Weights of a small mixture-of-experts language model, trained from scratch on English Wikipedia: a variant of Adam for the experts.
Below are experts of layer 7 (counted from 0) of a mixture-of-experts language model. Rows are named router (the router's row for the expert), gate (a neuron's input weights, with its number), up (a neuron's input weights, with its number) and show model dimensions 576-671. Each number is 128 + 32 x the weight over its row's rms, rounded and kept within 0 to 255.
After each expert's rows: a language model's description of what the expert responds to. This comes from a sample of Wikipedia text that the model never trained on.

# expert 5
router [134 120 128 105 148 135 179 130 136 149 130 179  80 162 102 119 185 239 136 123 174 155 186 167 173 161 125 116 200 180 139 160 150 107 218 122 155 105 134 149 123 128 150 147  92  91 123 124 131 144 105 120 148 145 150 182 111 147 161 205 123  69  94 122 122  56 134 167 113 135 182  79 132 127 147 165 199 112 119 122  87 146  87 115  88 185 184 146 123  81 135 122 129 130 138  77]
gate0 [116 129 159 145 153 156 121 120 100 121 174  89 184 136 127 185 113 118 141 109 136 136  83 158 149 126  94 129 104 138 123 114 112 158 130 127 103 114 106 103 114  85 125 114 132  98 117  74 167 121 119  71 131 169 178 118  95 160 199 119 101 109  75 153 167 140 151 121  90 170 109  99  95  85 201 112 163 155 172 104 100  85 143 196 159 144 156  95 154 145 187 130 148 152 136 132]
up0 [131 137  40 168  74 111 100 152 125 181 130 110 162 125 130  89 117 116 126 137  98 132 102 116 102 138 177 104 108 119 155 115 100  72  70 189  82 154 141 118 139 155 143  50 149 138 183 180 146 122 152 119 203 105  97 130 170 123  92 119 144 117 155 154 156 160 104 153 139 121  37 140 180  91 155 113 121  95 119  99 161 115 136 130 142  86 120 129 141 117 109 102 109  78 163 113]
It responds to: Sports table cells. Table separators, commas and numbers in sports results and schedules, plus US city names after at or @, such as Philadelphia, Boston, Angeles.

# expert 1
router [103  79 100 106 168 149 107 151 118 129 150 134 131 137 127 133 188 220 145 154 150 106 160 139 176 166 143 155 139 123 108 100  96 106 172 160 175 133 137 161 150 122 159  85 130 122 100 119 215  98  87 125 195 161 110 119 187 126 189 122 174  94  68 100 103 178 100 126 139 135 160  85 168  81 163 137 136 152 138 133 123 160 129 197 166  97  88 119 130  92 139 129 189  99 174 136]
gate0 [167 161  89 127 131 144 156 180  76 103 155  72 170 132 125 108 128 123  99 125 161 116 181 148 131 130 205 186 156 139 101  80 105  86 108 140  84 148 192 155 144 157 121 118 125  96 140 107 161 117 119  96 136 112 152 103 133 190  97  79 138 134 109 108 144 140 116 137 179 173  93 140 179 103 148 130  91 100 124 119 136 134 153 172 126  64 160 175 127 131 154 163  88 146 134 161]
up0 [127 107 140  97  86 102  93 162 112 167 127  58 152 177  98 111 160 149 153 143 159 157 136 156 120 180 143 133  88  82 160 166  97 169 128 117 168 159 109 122 147  96  89  73 167 142 158 146 163 142 114 131 148 113 155 172 105 134 187 119 130 123  90 133 134 162 130 122 154  98 191 171 148  85 135  71 126 148 113 111 107 110 123 147 146  77  80 147 174 147 121 151 127 155 144 127]
It responds to: Personal name pieces. Surnames, given names and inner word pieces of personal names, often foreign, in rosters and biographies, such as Smith, Ker-es, Jar-z-ombek.

# expert 4
router [ 90 104 153  97 133 106 130  98 147 110 132 116 136 122 139 103  53 121 127  79 105  90 103 124 176  95 120 100 159 126 141 126 154 119 131 144 139 146 137 126 130 147 110 117 109 115 130 139 169 167 163 116 100 143 112 192 109 106 109  64 185 111 161 131 123  94 162 107 125  88 125 117 162 175 130  94 108 103  87  62 132 133 158 147 153 160 122 116 166 143 147  69 127 121 107  89]
gate0 [111 151 147 127 225 140 129  61 161 128 176 176 153 101 190 125  93 120 120 108 108 179 111 146  67 141 142 120 132 136  81 185 149 112  85  77 115 119 102  87 167 126  98 141 131 133  79  83  86 110 101 107  88  80 130 147 126 161 139 114 162  93 104  84 125 112 198 144 170 107 121 118 164 150 131 173  99  86  67 111  90 145 146 156 101 152 140  79 139 149 162 121 107 121 146 167]
up0 [ 67 125 171  94 107 111  93 145 180 168 114 170 129  72 116 110 152 152 118 112 109  62  80  98 129 110 175 113 103 100 133 124 110 121 106 138  96  89 147 157 123  86 134  65 103 123 127 200 162 128 128 112 144 144 143 149  78 100 130 103 189 141  95 114  84 124 157 176 118 131  99 154 186 118 104 134 140 183  91 137 162 136 177 134 168 163 148 178  74  84 120  56 174 112 154  51]
It responds to: Word-initial capital pieces, years. First pieces of split words and year prefixes, such as 199, 201, Non-P, Ph, Sch, dis, often right before further digits or letters.

# expert 15
router [ 94  89 147 141 103 106 121 126 172 160 111 121 154 158 155 153 143 180 127 157 169 117 205 135 116 128 152 140 167  99 240 154  92 154 187 102 108 145 159 152 118 147 166 152 167  72 118  94 182 150 153 157  96 161 139 103 109 138 125 117 104 157  68 170 143 139 132 114 118 115  80 111 167 116 171 103 166 115 164 110 183 137  88 142  69 130  83 117 125 164 121  65 135 127 130  98]
gate3 [111  95 100 156 119 111 143 125 140 111 192 179 154  83 137  94 125  84 113 117 146 111 146  65  89 138 145 131 154  74  87 137 172 100 122 117  99 142 153 137 134 150 146 160 147 169 125 101  46 122 137 109  92 127  99  60 131 154 160  64  89 125 144 131 175 123 156 159  96 152 171 111 104 119 112 141 119  98 179  72  42 150 123 140 135 112 169 173 147 105 167 172 156  99 150 179]
up3 [171 179 141 103  93  96  96 164 128  77  83  74 142 204 104 140 106  92 125 152 152 142 141  82  63 138 104 156 144 124 144 128 110  96 101 181 109  84 199 114 129 116 163 150 161 174  51  97 139 162  66 132 194 120 167 153 138  95  66 121  92 161 110 125 119 153 148 124 100  71 116 125 122 193 100 148 111 145  87 122 129 144 116 179 143 138 100 188  66 175  94 130  71 127 107 155]
It responds to: Subject pronouns and dates. Sentence-initial pronouns He, She, They, month names, and final year digits in dates and filmographies, such as (2006) or 1964.

# expert 10
router [154  85  90 171 113  94  97 120 138 135 142 166  84 109  71  74 180 122  85 133 113  55  98 115 126 108 150  55  73 109 122 176 104 135  64 141 145 114 209 121 120 168 117  83  96 134 151 166 147  99  92 154 122 130 121  99 156 159  73 160  80 187 184 135 124 124 123 168 141 134 102 100  89 151  85  83 112  91 189 111 171  62 118  98  69 102 111 101 119 104  62 138  76 110 149 137]
gate3 [133 116 106 120 208 116 136 130 115  87  66  68  72 133 177 101  87 108 187  78 148  96 136 159 136 111 149 122  72  79  99 163  74 102 170 119 158  86 124 131  77 140  55 124 151 142 142 136 142 114 172 109 165 129  86 138 143  83 131 121  61 147 143 136 157 132 157  76 135 180 107 142 150 152 140 122 111 127 138 114 173 158 128 114 132 116  89 121 148  55 133 163 146 124 191 106]
up3 [114 115  99 168 185  85 115 132 132  88 141 121 117 103 153 156 162  87  32 129 124 195 160 164 110 195 138 140 135 104  96 119 159 150 154 139 121 104 112 130  66 122 125 151 181 119 108 115 147 148  71 126 118 112 103 142 152 187 156 155  87 145 171 122 108 148 141 141 127 155 150 158 119  91 128  49 181 166 110 138 143 118 167 120  75 107 127 108 171 151 148 100 157  90 126 177]
It responds to: Time nouns, pronouns. Nouns and pronouns after the or his, such as year, years, century, season, plus which, it, This, who.

# expert 21
router [ 91 139 127 152 136 133 110 125 141 103 127 127 147 102 159 125 144 130 126 102 173 100 156 124  93 131 143 147 103 178 115  92  76 131 129 128 148 115 111 121 160 111  78  92 114 108 155 122  31 153 123 132  82 122 105 189  84  99  99 138 117 101 100 128 158 135 202 155 104 200 150 199 148 103 106 118 119 110 222  84 150 126 138 149 129 154 119 144 120 148 121 125 132 153 218 138]
gate3 [ 88 144 105 127 121 143  89 158  84  67 144  99 150  83 149 182 115 107  75 128  96 164 213 155 144  53 124 143  60 138  94 106 126 134 132 147 114 109 140  83 144 102  97 107 105 144 155 106 140 138 135 158 156 131 126 128 163 149 153 125 119 137 186 173 105 143 127  54 165  80 121 116  80 136 103 139 156 139 129 137 108 133 100 124 180 142 109  78  93 138 158  84 151  97 143  99]
up3 [134 142 152 105 134  99 185  79 176 127 167 135 117 136 133 104 176 157 184  88 149 123  64 105  64 173  83  94 144  97 182 179 152 143 144 119  95 189 124 158 105 124 149 144 184 122  85 124 153  99 158 127 108 121 175 128 148 130  84  94  69 102 123 107 121 106 148 158  50 172 128 128 174 130 139  89 123 143 112 123  85 104 131 110 154  61 112 127 142 133 106 100 147 117  67 132]
It responds to: Article and infobox structure. Structural words in infoboxes and article openings: is in species definitions, film, album, field labels like Date, Established, Overview.

# expert 22
router [114 185 166 119  93 168 124  83  86 138 141  80 108 151 140  79 113  92  97 162 113  74 164 101  84  84 117 160 136 168 137 155 159 117 141 130  66 111 110 131  83 115 143 119 170  84 102 116 126 197 188 106  81 158 159 154 123 120 178 155 173  57 131 168 180 117 160 130 113 111 103 127  57  74 161  84 175 165 136  68 161  86 148  99  93 167 117 113 159 151 114 163 144 115 100 145]
gate0 [178 143 135 157 103 141  36 118 100 133 190 125 126 129 118 123 139 138 132  93 139 133 118 156 128 133  72 127  92 164 194  59 118  94 121 120 142 132  75 163 103 116 115 180 131 137 116 167 119 108 110 105 140 108  90 145 130 130 153 123 154 126 113 124  74 118 110  60 155  75  68 123 130 111 116 119 113 114  99 148 172 135 139  61 116 101  75 150 143  41 126 157  90  95 132 116]
up0 [121  74 142 175  97  98  90 143 113  97 169 119  75  69 174 167 144 101 142  97 104  88 143 144 146 115 140 177  74 123 124 127  93 113  59 113 150 178 115  91  68 119 177 144 125 164  81  92 130 113 102 148  83 110  85 156 159 125 137 128 136 110  90 146 100 119 160 116  77  91 118 109 111 118 178 108 163 122 128 102 168 106 151 136  79 137  69  56 145 166 108  86 146 152 140 179]
It responds to: Spaces before years, brackets. Spaces and opening brackets or quotes right before a year or date, as in filmography rows and the ( opening birth dates.

# expert 0
router [115 118 100 123 138 107 129 159 148 156 112 158 153 175  99 159 123 131 161 117 178 122 122  95  88 162 100 139 133 169 158 138 101 108 161 110 100 130 112 127 153 100 170 135 152 138 124  99  80  76  85 146 141 130 145  72 144 120 130 142  78 116 155 124 113 108 135 127 139 116 127 160 144  79 114 182 116 150 102 137 187  95  87 147 176  89 119 132 112  92 137 126 130 108 129 146]
gate0 [ 87 126 176 102 189 102 147 139 212 156  89  85 117  98  89 144 144 146 136 100 113  96 100 217 115 167 141 158 126 176 166 108 129 167 121 129 134 103 110 164 130  96 158  71 142  94 150 112 117  81  75 129 125 148  98 160 155 153 103 104 103 191 166  58 105 101 112 155 149 111  94 117 122 129  71 171 121 164 118 136 146 143 130 126 120  99 104  75 132  95  90  99  81 161 103 172]
up0 [131 132  77 146 104 114 176 123 103 110 106 135  99 167  98 155 175 111 122 102 205 117  96 176  84 130 129 185 159 112 141 153 117 181 156 109 101 116 112 123 163  71 143  96 152 140 202  66 169 129 114 120 121 178 127 105 133 118  70 141 142 162 138 104  86 141 120 157 165 159 110 101 111 103 120 160  83 127 132 125 146 134  81 153 126 135 115  81 169  67 179 120 110  97 117 185]
It responds to: Given names, foreign word endings. Common English first names after Sir or Pope, plus endings of foreign or unusual words, such as John, William, Amé-rique, il-ium.

# expert 2
router [ 95 108 106 130  98 113 108 104 136 143  86 182 131 147 127 160 134 133 172 153  84 115 164 106 173 159  57 167 126 116 166 123 168 139  84 153 157 142 152 152 120 141 119  72 182 113 112 128 197 189  89 127 185 118  83  89 175  56 183 225 165 134  76 137 108 101 134 157 181 188  92  70 112 136 187 107 181  70 138 116  68 121 109 168  84 125 127 107 167  95 180 100 162 133 177 100]
gate3 [150 166 109  75 128  74 118 203 144 144 109 136  86 146 137 121  92  59 139 104 131  92  75 120 105 133 120 159  92 119 160 131 182 191  87  60 141  79 115 162 156  67 107 115 159 191 121  88 123 123 170 125 101 164 182 127 164 171 153 127  81 120 130 123 143 147 116 118 123 160  79 204 147  96  78 138 130 166  71 100  61 145 135 149 176 102 154 157 108  67 140 146 124 139 122 139]
up3 [157 155 126 128 144 124 136  85 130 110 124 136 121 122 142 175 142 152 102 112 190  81 106  64 127 168 131 104 134 153 106 114  48  87 139 157 125 156 117  64  46 203 141 133 135 122 169 122  87 110  90 144 116 118 108 155 116 111 131 121  71 142 147 204 197 126 132 158 172 127 171 100  96  99 135 133 122 119 108 139 189  69 142 112 127 132 112  94 118 127  97 117 132 123 127 112]
It responds to: Table cells, numeric data. Pipe separators and digits inside sports league tables and data rows, plus coordinate and time-zone symbols such as ″W, °, UTC.

# expert 16
router [ 90  86 149 122 135 154  87 100 171 106 114 202 142 136 137 164  83  75 112 126 113 104 116 114 142 151 111 116 160 121  82 192  97 114  99 118 158 125  70 146 147 120 122 136 140 110 101 144 136 124 131 104 123 130 166  87 162 111 158   9 157 157 139 114 126  45 185 117 137  93 160 105 117 150 121 134 103 108  97 133  83  85 137 163 152 167 151 118  69 134  84  76 126 123 175 170]
gate0 [172 127 129 179  73 146 169 141 107 172 119 157  86 133 118 142 138 105 104 140 172 127 168 115 116 163 131 138  92 123 155 108 157 168 107 144 153 143 177  80 176 143 117  92 135 134 175 165 155  68 157 105 154 124 185 139 112 151 114 164  62 166 135 211  53 121 207 150  94  91 168  87  95  77 154 154 184 138 139  97 183 145 109 127 149 158 127 147 171  99 172 160  97 147 156 151]
up0 [143 173 157  46 147 141 102 133  98 108 190  67 177  99 166 137 132 139 113 128 104  90 180 124 164 151 102 160 143 126  92 105 154  91 126 122  77 159 142 102  99 175  93 167 174 110 110  76 139 157  74 123  74 176 137  60 175  87 145 126 137  99  55 105 192 137  91 158 150 188  94 162 108 161 135 110 107 133 130  93 128 136  91 130 116  91 131 173 154 148 133 121 147  92 102  72]
It responds to: Surname and place-name openings. Opening pieces of proper names and rare words, such as Mc, Mar, Man, Sh, Dub, C-leg, and starts of bog and pick.

# expert 9
router [124 186 106 111 129 132 132 132 178 145  86 153 155 206 168 179 121 154 150 155 167  94 117 104 133  95 128 114  87 142 164 121 140 139 116  95  89  79 101 137  82 137 105 129 145 109 133 135 123 193 107 126 108 148 136 172 127 143 128 101 189 121 151 144 139 124  97  75 133  66 138 138 140 110 160  88 107 123 117 104 153  95 108  76 144 147 131 148 145 131 158 139  90 121  20 114]
gate0 [122 149 141  66 193 123 125  97 118 139  91 142 110 170  95 184 141 178  78 138 161 130 163 141 168 113 143 117  67 164 139 142 161  84 157 130 161  95  96 123 193 133 119 121  98 110 162 113 117 161 147 145 152 122 126 194 146  68 136  93  97 182 190 156 111 136 106 126 135 107 112 140 169 175 118 154  71 136 113 212 148 179 196 121  89  73 102 130 134 104 155  64 113  87  84  75]
up0 [195 133  93 207 149  89  75  96  96 117 158 119 106 138 129 109 126 121 111 124 107 144  99  99  82  95 153 152 115  68 123  87 167  75  83 122 159 133  93  48 135 140 176 213 150 233  79  97 142 169  78 162 104 168 114 114  77 100 125 147 107  59 102 154 111 120  67 129 140 117 105  38 131 161 152 129 106 102 151 106  93 159 139 142 133 123  95 113 160 116 131 124  84 211 180 164]
It responds to: Sentence-ending punctuation. Periods, paragraph breaks and heading closers ending sentences or sections, plus digits and round numbers such as 000, 100 and 737.